config = dict(
    num_hidden_layers=8,
    n_experts=128,
    d_expert=32,
    router_score='softmax',
    balance_loss=0.00023,
    lr_router=0.00357,
    norm='rmsnorm',
    norm_eps=1e-05,
    beta1=0.9,
    max_seq_len=1024,
    train_tokens=193300000,
)
Below are experts of layer 4 (counted from 0) of a mixture-of-experts language model. Rows are named router (the router's row for the expert), gate (a neuron's input weights, with its number), up (a neuron's input weights, with its number), down (a neuron's output weights, with its number) and show model dimensions 64-95. Each number is 200 + 40 x the weight over its row's rms, rounded and kept within 0 to 999.
Before each expert's rows: "gets" lists some tokens that make up at least twice as much of what it gets as of all text; "comes after" lists some tokens at least twice as common just before its tokens as in all text. This comes from a sample of Wikipedia text that the model never trained on. Tokens count by the router's weight.

# expert 11
gets: "201", "200", "202", "199", "196", "197"
comes after: "(", "in ", ", ", "| ", "In ", "–"
router,281,167,152,238,204,235,205,200,181,146,202,189,159,183,237,258,215,163,233,227,263,166,245,228,206,247,209,143,227,160,248,217
gate0,198,127,173,232,170,190,132,177,224,247,216,226,199,178,144,159,175,161,141,229,192,213,267,149,242,176,218,201,271,168,144,160
up0,177,168,181,193,183,135,206,157,134,189,194,242,236,153,214,265,157,212,219,157,236,260,217,132,215,157,236,190,285,276,262,286
down0,176,200,179,170,195,193,269,214,133,305,177,184,195,268,201,302,227,171,206,227,265,268,194,221,243,258,184,219,214,202,109,142
gate1,209,144,188,179,257,250,203,189,251,252,238,238,251,123,176,197,245,286,157,203,208,284,218,228,171,197,127,229,157,195,151,242
up1,193,217,218,188,176,221,188,144,165,160,224,247,183,192,190,210,161,266,189,202,251,157,163,259,242,207,246,200,173,125,131,223
down1,249,183,155,246,117,216,184,139,144,157,243,197,228,189,185,184,301,191,257,217,208,224,228,229,241,215,208,171,198,203,196,153
gate2,155,245,127,221,215,189,163,168,246,298,233,155,201,231,217,209,186,212,196,202,245,172,232,227,216,222,163,201,207,164,208,290
up2,152,159,226,174,240,273,204,163,162,226,154,216,206,197,204,235,180,213,180,233,156,199,217,226,216,258,200,269,281,218,203,186
down2,204,254,196,253,210,211,234,177,218,141,176,177,180,186,118,167,180,229,183,238,201,200,185,235,128,261,217,187,243,209,237,106
gate3,158,129,195,116,218,234,234,104,163,128,257,210,178,214,163,228,151,230,180,101,180,145,244,244,200,168,208,204,217,111,196,185
up3,212,215,116,214,197,217,177,220,217,250,182,229,230,142,170,229,230,182,172,148,172,193,264,203,221,165,122,218,201,257,179,207
down3,198,256,198,188,85,216,260,155,212,162,170,247,175,170,183,192,183,214,232,197,284,181,274,196,209,232,139,156,128,156,241,185
gate4,217,211,117,197,255,164,237,115,207,229,244,181,199,173,186,93,211,183,196,235,174,302,84,164,267,214,159,186,183,189,261,223
up4,189,238,285,153,191,160,189,164,153,223,266,220,187,241,241,181,200,242,209,188,284,204,181,216,198,188,180,212,236,209,206,247
down4,260,174,263,188,207,209,208,254,226,221,296,244,199,249,223,225,171,263,213,226,245,186,215,214,191,219,119,171,173,204,172,173
gate5,201,169,213,212,216,223,223,265,255,227,127,241,186,244,132,169,159,226,210,189,292,211,149,119,103,220,169,211,189,193,237,160
up5,258,252,313,206,231,217,211,187,185,176,180,179,168,168,204,129,222,155,171,212,223,168,178,254,160,180,242,139,216,226,174,210
down5,141,282,268,172,205,160,235,211,149,257,180,203,226,268,229,210,187,193,245,136,141,245,273,175,222,230,166,219,209,185,214,202
gate6,234,180,152,302,232,196,292,229,150,192,189,125,241,204,188,248,192,193,107,150,101,195,178,260,207,209,221,217,239,197,212,176
up6,255,212,201,191,206,243,273,196,239,199,251,213,105,273,176,216,153,189,154,141,156,284,188,224,161,274,205,202,191,135,150,138
down6,225,92,230,230,215,162,220,167,223,217,212,199,218,221,209,145,157,216,228,269,259,234,249,188,151,226,275,152,240,152,189,139
gate7,173,193,132,232,240,214,169,175,273,230,202,199,186,225,281,174,242,228,283,187,226,154,236,320,196,193,204,275,230,171,222,176
up7,216,142,218,178,215,148,135,198,248,245,190,169,173,268,199,260,213,244,208,251,242,264,164,159,228,140,206,180,206,111,239,185
down7,214,188,140,194,266,277,232,273,158,203,185,151,173,274,169,167,300,248,225,248,227,199,148,167,128,251,246,262,248,153,178,192
gate8,217,228,214,154,175,245,161,173,252,238,181,81,204,190,153,158,133,222,286,210,238,230,156,270,136,163,233,162,177,168,275,217
up8,167,218,192,198,223,206,157,183,192,209,157,122,160,76,135,225,260,222,197,255,232,248,252,227,249,207,201,181,209,209,253,185
down8,256,235,109,139,222,217,248,255,233,226,125,188,159,248,257,183,203,259,171,223,245,267,214,214,167,268,250,218,175,148,179,184
gate9,231,200,190,186,252,187,134,181,146,249,192,139,216,192,228,174,174,139,180,179,144,163,181,115,154,220,136,212,240,153,202,226
up9,205,245,203,224,200,264,129,236,171,140,129,150,195,271,144,229,227,176,214,239,244,262,203,223,180,154,216,126,175,224,198,147
down9,162,239,117,194,198,168,177,231,233,179,239,170,247,289,240,150,183,154,158,242,195,235,168,239,164,172,142,159,229,227,177,187

# expert 90
gets: "-", "the ", "s ", "a ", "first ", "–"
comes after: "at ", "in ", "'", "of ", "to ", "during "
router,227,108,177,277,210,190,145,161,196,241,238,230,187,220,213,249,160,108,241,185,175,238,170,170,183,206,206,154,274,183,285,186
gate0,144,168,184,144,196,255,238,196,194,251,162,128,186,182,166,184,233,270,250,211,241,215,200,188,181,204,236,178,237,309,203,290
up0,163,173,181,245,168,221,200,126,192,174,214,213,199,227,214,174,164,224,205,236,195,179,184,227,298,225,224,211,170,197,221,266
down0,178,131,196,216,217,263,165,217,229,182,191,165,146,210,216,213,246,270,213,142,226,284,195,184,196,185,207,201,211,131,229,157
gate1,215,231,122,238,229,183,266,203,189,200,203,154,222,212,221,207,258,181,210,216,266,194,178,243,196,183,180,225,245,118,233,196
up1,175,248,215,182,178,212,121,216,217,179,182,236,212,213,282,296,205,278,240,181,222,178,167,142,212,226,229,208,139,167,168,194
down1,229,245,227,153,206,229,193,187,222,180,197,220,227,195,285,216,220,296,112,157,213,240,202,164,220,219,181,211,166,176,201,201
gate2,135,202,210,179,203,184,250,164,202,201,125,185,140,100,205,209,76,153,211,173,218,249,167,234,172,175,177,258,202,211,138,223
up2,223,125,161,215,145,137,157,173,189,217,230,198,211,221,193,186,205,220,251,158,199,267,177,227,157,129,217,161,265,207,143,223
down2,202,233,229,188,173,258,170,242,200,221,228,151,224,212,180,273,159,247,261,237,183,147,223,181,199,216,179,222,133,208,257,202
gate3,182,155,203,174,246,186,195,217,163,231,238,134,227,199,221,173,208,175,198,174,169,189,157,109,159,276,174,199,132,232,222,160
up3,217,237,181,134,200,213,199,211,149,195,234,185,210,233,283,175,207,133,155,191,139,169,117,200,218,204,237,256,220,222,152,230
down3,243,140,160,266,214,232,176,163,144,191,213,173,197,199,143,247,175,191,160,233,173,167,207,165,192,243,259,204,225,162,209,210
gate4,260,261,168,247,158,145,203,237,242,146,280,191,223,197,193,275,201,239,154,230,231,187,220,155,176,170,191,265,163,226,221,184
up4,259,192,243,169,257,200,267,217,134,181,220,235,268,163,176,198,226,191,175,121,216,220,227,252,241,222,166,249,146,214,271,230
down4,208,251,186,187,172,228,174,156,224,203,151,214,210,186,214,129,178,234,222,224,225,241,225,244,242,225,157,190,149,206,134,173
gate5,213,181,244,229,195,223,174,179,183,190,191,179,157,241,226,209,179,204,225,296,173,182,186,111,248,194,197,223,187,180,180,202
up5,151,274,239,264,205,294,150,207,237,243,187,245,210,198,201,192,143,191,178,231,235,221,200,163,151,187,171,218,239,139,225,171
down5,215,233,179,171,238,211,177,164,222,179,155,188,265,154,208,202,250,200,209,199,236,264,213,209,144,231,148,160,225,203,203,240
gate6,234,223,246,283,195,203,241,220,144,234,168,174,180,150,134,244,197,187,164,210,171,232,227,185,190,238,202,277,77,224,195,218
up6,175,140,128,237,205,210,195,218,182,218,260,166,199,259,167,231,166,250,172,272,180,116,225,203,203,269,253,185,241,228,159,141
down6,248,219,190,146,201,200,239,227,260,158,233,211,239,159,224,227,220,235,238,251,282,172,204,164,227,124,179,123,217,144,194,151
gate7,204,240,225,207,160,262,203,256,225,182,246,257,148,248,232,125,219,177,151,284,191,243,255,224,151,212,165,198,258,189,196,220
up7,173,186,203,154,198,223,276,191,222,229,198,214,185,237,185,228,215,174,171,268,216,124,211,94,164,165,187,138,224,169,212,136
down7,187,122,226,245,268,235,220,119,172,275,224,257,159,176,165,156,184,242,211,181,206,124,187,173,169,138,208,251,169,164,204,205
gate8,203,182,217,247,231,228,236,198,182,207,254,213,165,178,152,210,185,191,213,253,134,241,150,196,121,225,173,108,127,212,220,199
up8,224,171,264,201,251,242,190,210,211,190,225,152,183,186,243,242,168,219,181,202,208,196,246,129,150,193,176,186,264,220,101,191
down8,146,144,227,215,174,167,180,263,196,173,216,155,250,245,184,223,173,145,191,116,261,174,145,184,208,150,227,199,215,189,231,92
gate9,184,247,166,264,235,282,233,253,169,197,207,234,301,176,233,209,212,209,163,133,171,174,172,151,169,127,245,207,196,124,192,194
up9,169,220,177,179,209,170,245,185,160,144,183,196,215,166,137,219,154,222,177,161,196,264,199,154,222,215,253,191,264,226,252,248
down9,268,120,212,176,216,183,238,151,198,183,175,168,192,162,126,228,211,217,186,177,201,236,191,243,226,238,230,264,164,276,191,179

# expert 13
gets: "200", "201", ", ", "September ", "202", "199"
comes after: "in ", "In ", "(", "–", "| ", "200"
router,245,200,138,243,173,262,158,274,236,162,208,260,137,241,222,254,203,141,191,185,314,201,148,237,224,168,185,166,196,243,152,226
gate0,288,181,213,169,187,210,216,181,234,179,232,243,111,289,221,178,213,220,209,282,262,191,187,214,196,208,221,209,246,241,189,235
up0,227,225,191,266,212,138,204,250,156,225,231,243,211,213,185,278,152,220,184,189,210,194,189,240,213,203,180,171,166,116,237,220
down0,223,253,189,214,177,164,202,172,260,210,185,125,222,164,249,220,265,181,194,205,173,260,237,190,196,166,233,213,157,168,143,155
gate1,202,223,142,228,194,144,189,245,177,143,198,261,147,153,225,162,174,181,204,207,189,187,133,178,207,174,209,237,287,175,209,230
up1,181,235,202,167,233,109,122,238,153,216,195,303,208,141,151,208,198,132,158,201,144,192,191,202,170,192,206,183,166,191,267,255
down1,183,213,220,201,125,131,215,224,314,179,169,165,203,193,185,175,189,249,100,179,141,192,169,241,135,191,225,167,199,170,251,203
gate2,141,193,230,223,211,240,214,185,150,163,288,161,137,217,224,148,252,210,211,287,162,150,220,164,161,168,230,233,162,235,230,198
up2,203,219,171,99,237,293,234,253,248,150,169,181,144,158,186,125,205,167,217,150,202,151,205,160,145,223,198,181,162,172,150,202
down2,121,273,182,255,194,247,187,171,209,275,181,132,180,185,123,222,224,212,166,216,168,173,202,164,231,121,223,170,151,157,210,175
gate3,221,156,173,165,172,259,215,157,95,260,182,202,177,218,202,229,193,237,188,279,233,181,206,152,190,249,216,154,262,187,164,229
up3,213,217,191,232,183,171,247,262,146,136,196,232,173,151,188,234,199,124,183,223,193,165,219,250,216,195,223,214,201,208,198,236
down3,169,179,103,139,167,244,248,171,313,228,217,181,196,169,223,215,238,226,233,190,237,176,161,225,124,221,246,259,191,233,140,195
gate4,225,187,285,153,162,200,202,247,200,219,211,204,142,164,260,203,220,173,199,186,205,211,153,259,150,240,187,181,245,192,146,152
up4,214,132,236,185,204,128,256,293,234,204,175,279,201,144,214,224,201,147,147,228,170,193,226,150,153,201,210,197,256,216,117,214
down4,142,191,228,224,170,184,219,154,188,272,148,92,192,151,210,232,239,110,284,192,177,179,197,172,285,233,239,217,242,205,123,197
gate5,101,167,230,272,251,251,162,173,219,258,195,228,238,215,266,206,239,244,213,204,175,174,130,244,112,201,145,216,201,192,173,276
up5,201,152,139,224,212,176,244,117,170,272,210,218,269,264,255,216,232,185,198,207,173,193,229,173,191,146,173,176,177,211,93,257
down5,300,239,107,200,189,169,199,156,207,255,108,234,197,196,222,188,208,215,198,237,184,146,253,175,190,158,203,137,190,164,181,194
gate6,174,245,94,245,209,142,180,183,231,163,161,170,189,151,199,264,164,204,144,193,196,169,218,132,220,189,211,214,177,114,229,251
up6,240,213,219,290,161,186,306,202,172,298,247,197,223,198,166,99,231,206,203,203,240,185,211,185,239,190,159,190,197,260,149,207
down6,176,247,202,187,230,171,206,146,197,264,264,220,279,228,261,153,197,187,230,198,120,200,241,210,187,123,109,222,213,234,213,179
gate7,239,201,177,283,184,213,110,296,230,162,213,220,209,222,209,243,140,123,135,240,169,194,196,219,190,127,276,223,202,238,211,142
up7,190,222,189,265,215,226,210,265,160,211,148,150,199,237,207,213,185,178,202,177,143,155,162,184,213,127,160,257,160,150,122,203
down7,250,205,219,247,217,215,158,212,233,145,170,198,109,216,209,249,132,149,236,258,260,228,186,141,165,237,151,124,232,146,175,279
gate8,264,203,287,103,226,129,95,199,254,183,228,161,168,179,275,224,217,140,216,219,238,219,87,228,224,219,203,210,221,179,161,241
up8,147,205,189,121,209,192,136,183,201,171,186,139,163,202,186,172,244,176,259,220,219,211,131,218,255,218,239,219,265,247,181,236
down8,222,251,206,190,180,141,229,154,202,158,200,238,175,207,199,227,193,199,222,176,258,169,172,216,204,251,148,215,186,201,161,246
gate9,174,148,189,132,164,177,107,173,214,183,201,173,163,157,246,174,175,146,132,207,268,260,207,206,234,202,222,214,221,259,183,172
up9,136,197,175,223,221,169,186,129,237,207,180,228,230,95,191,235,216,247,175,195,242,249,244,220,239,243,149,278,134,179,185,182
down9,157,178,235,211,138,187,171,147,144,206,209,225,181,186,228,180,274,303,282,246,240,213,207,244,229,203,137,281,138,159,196,230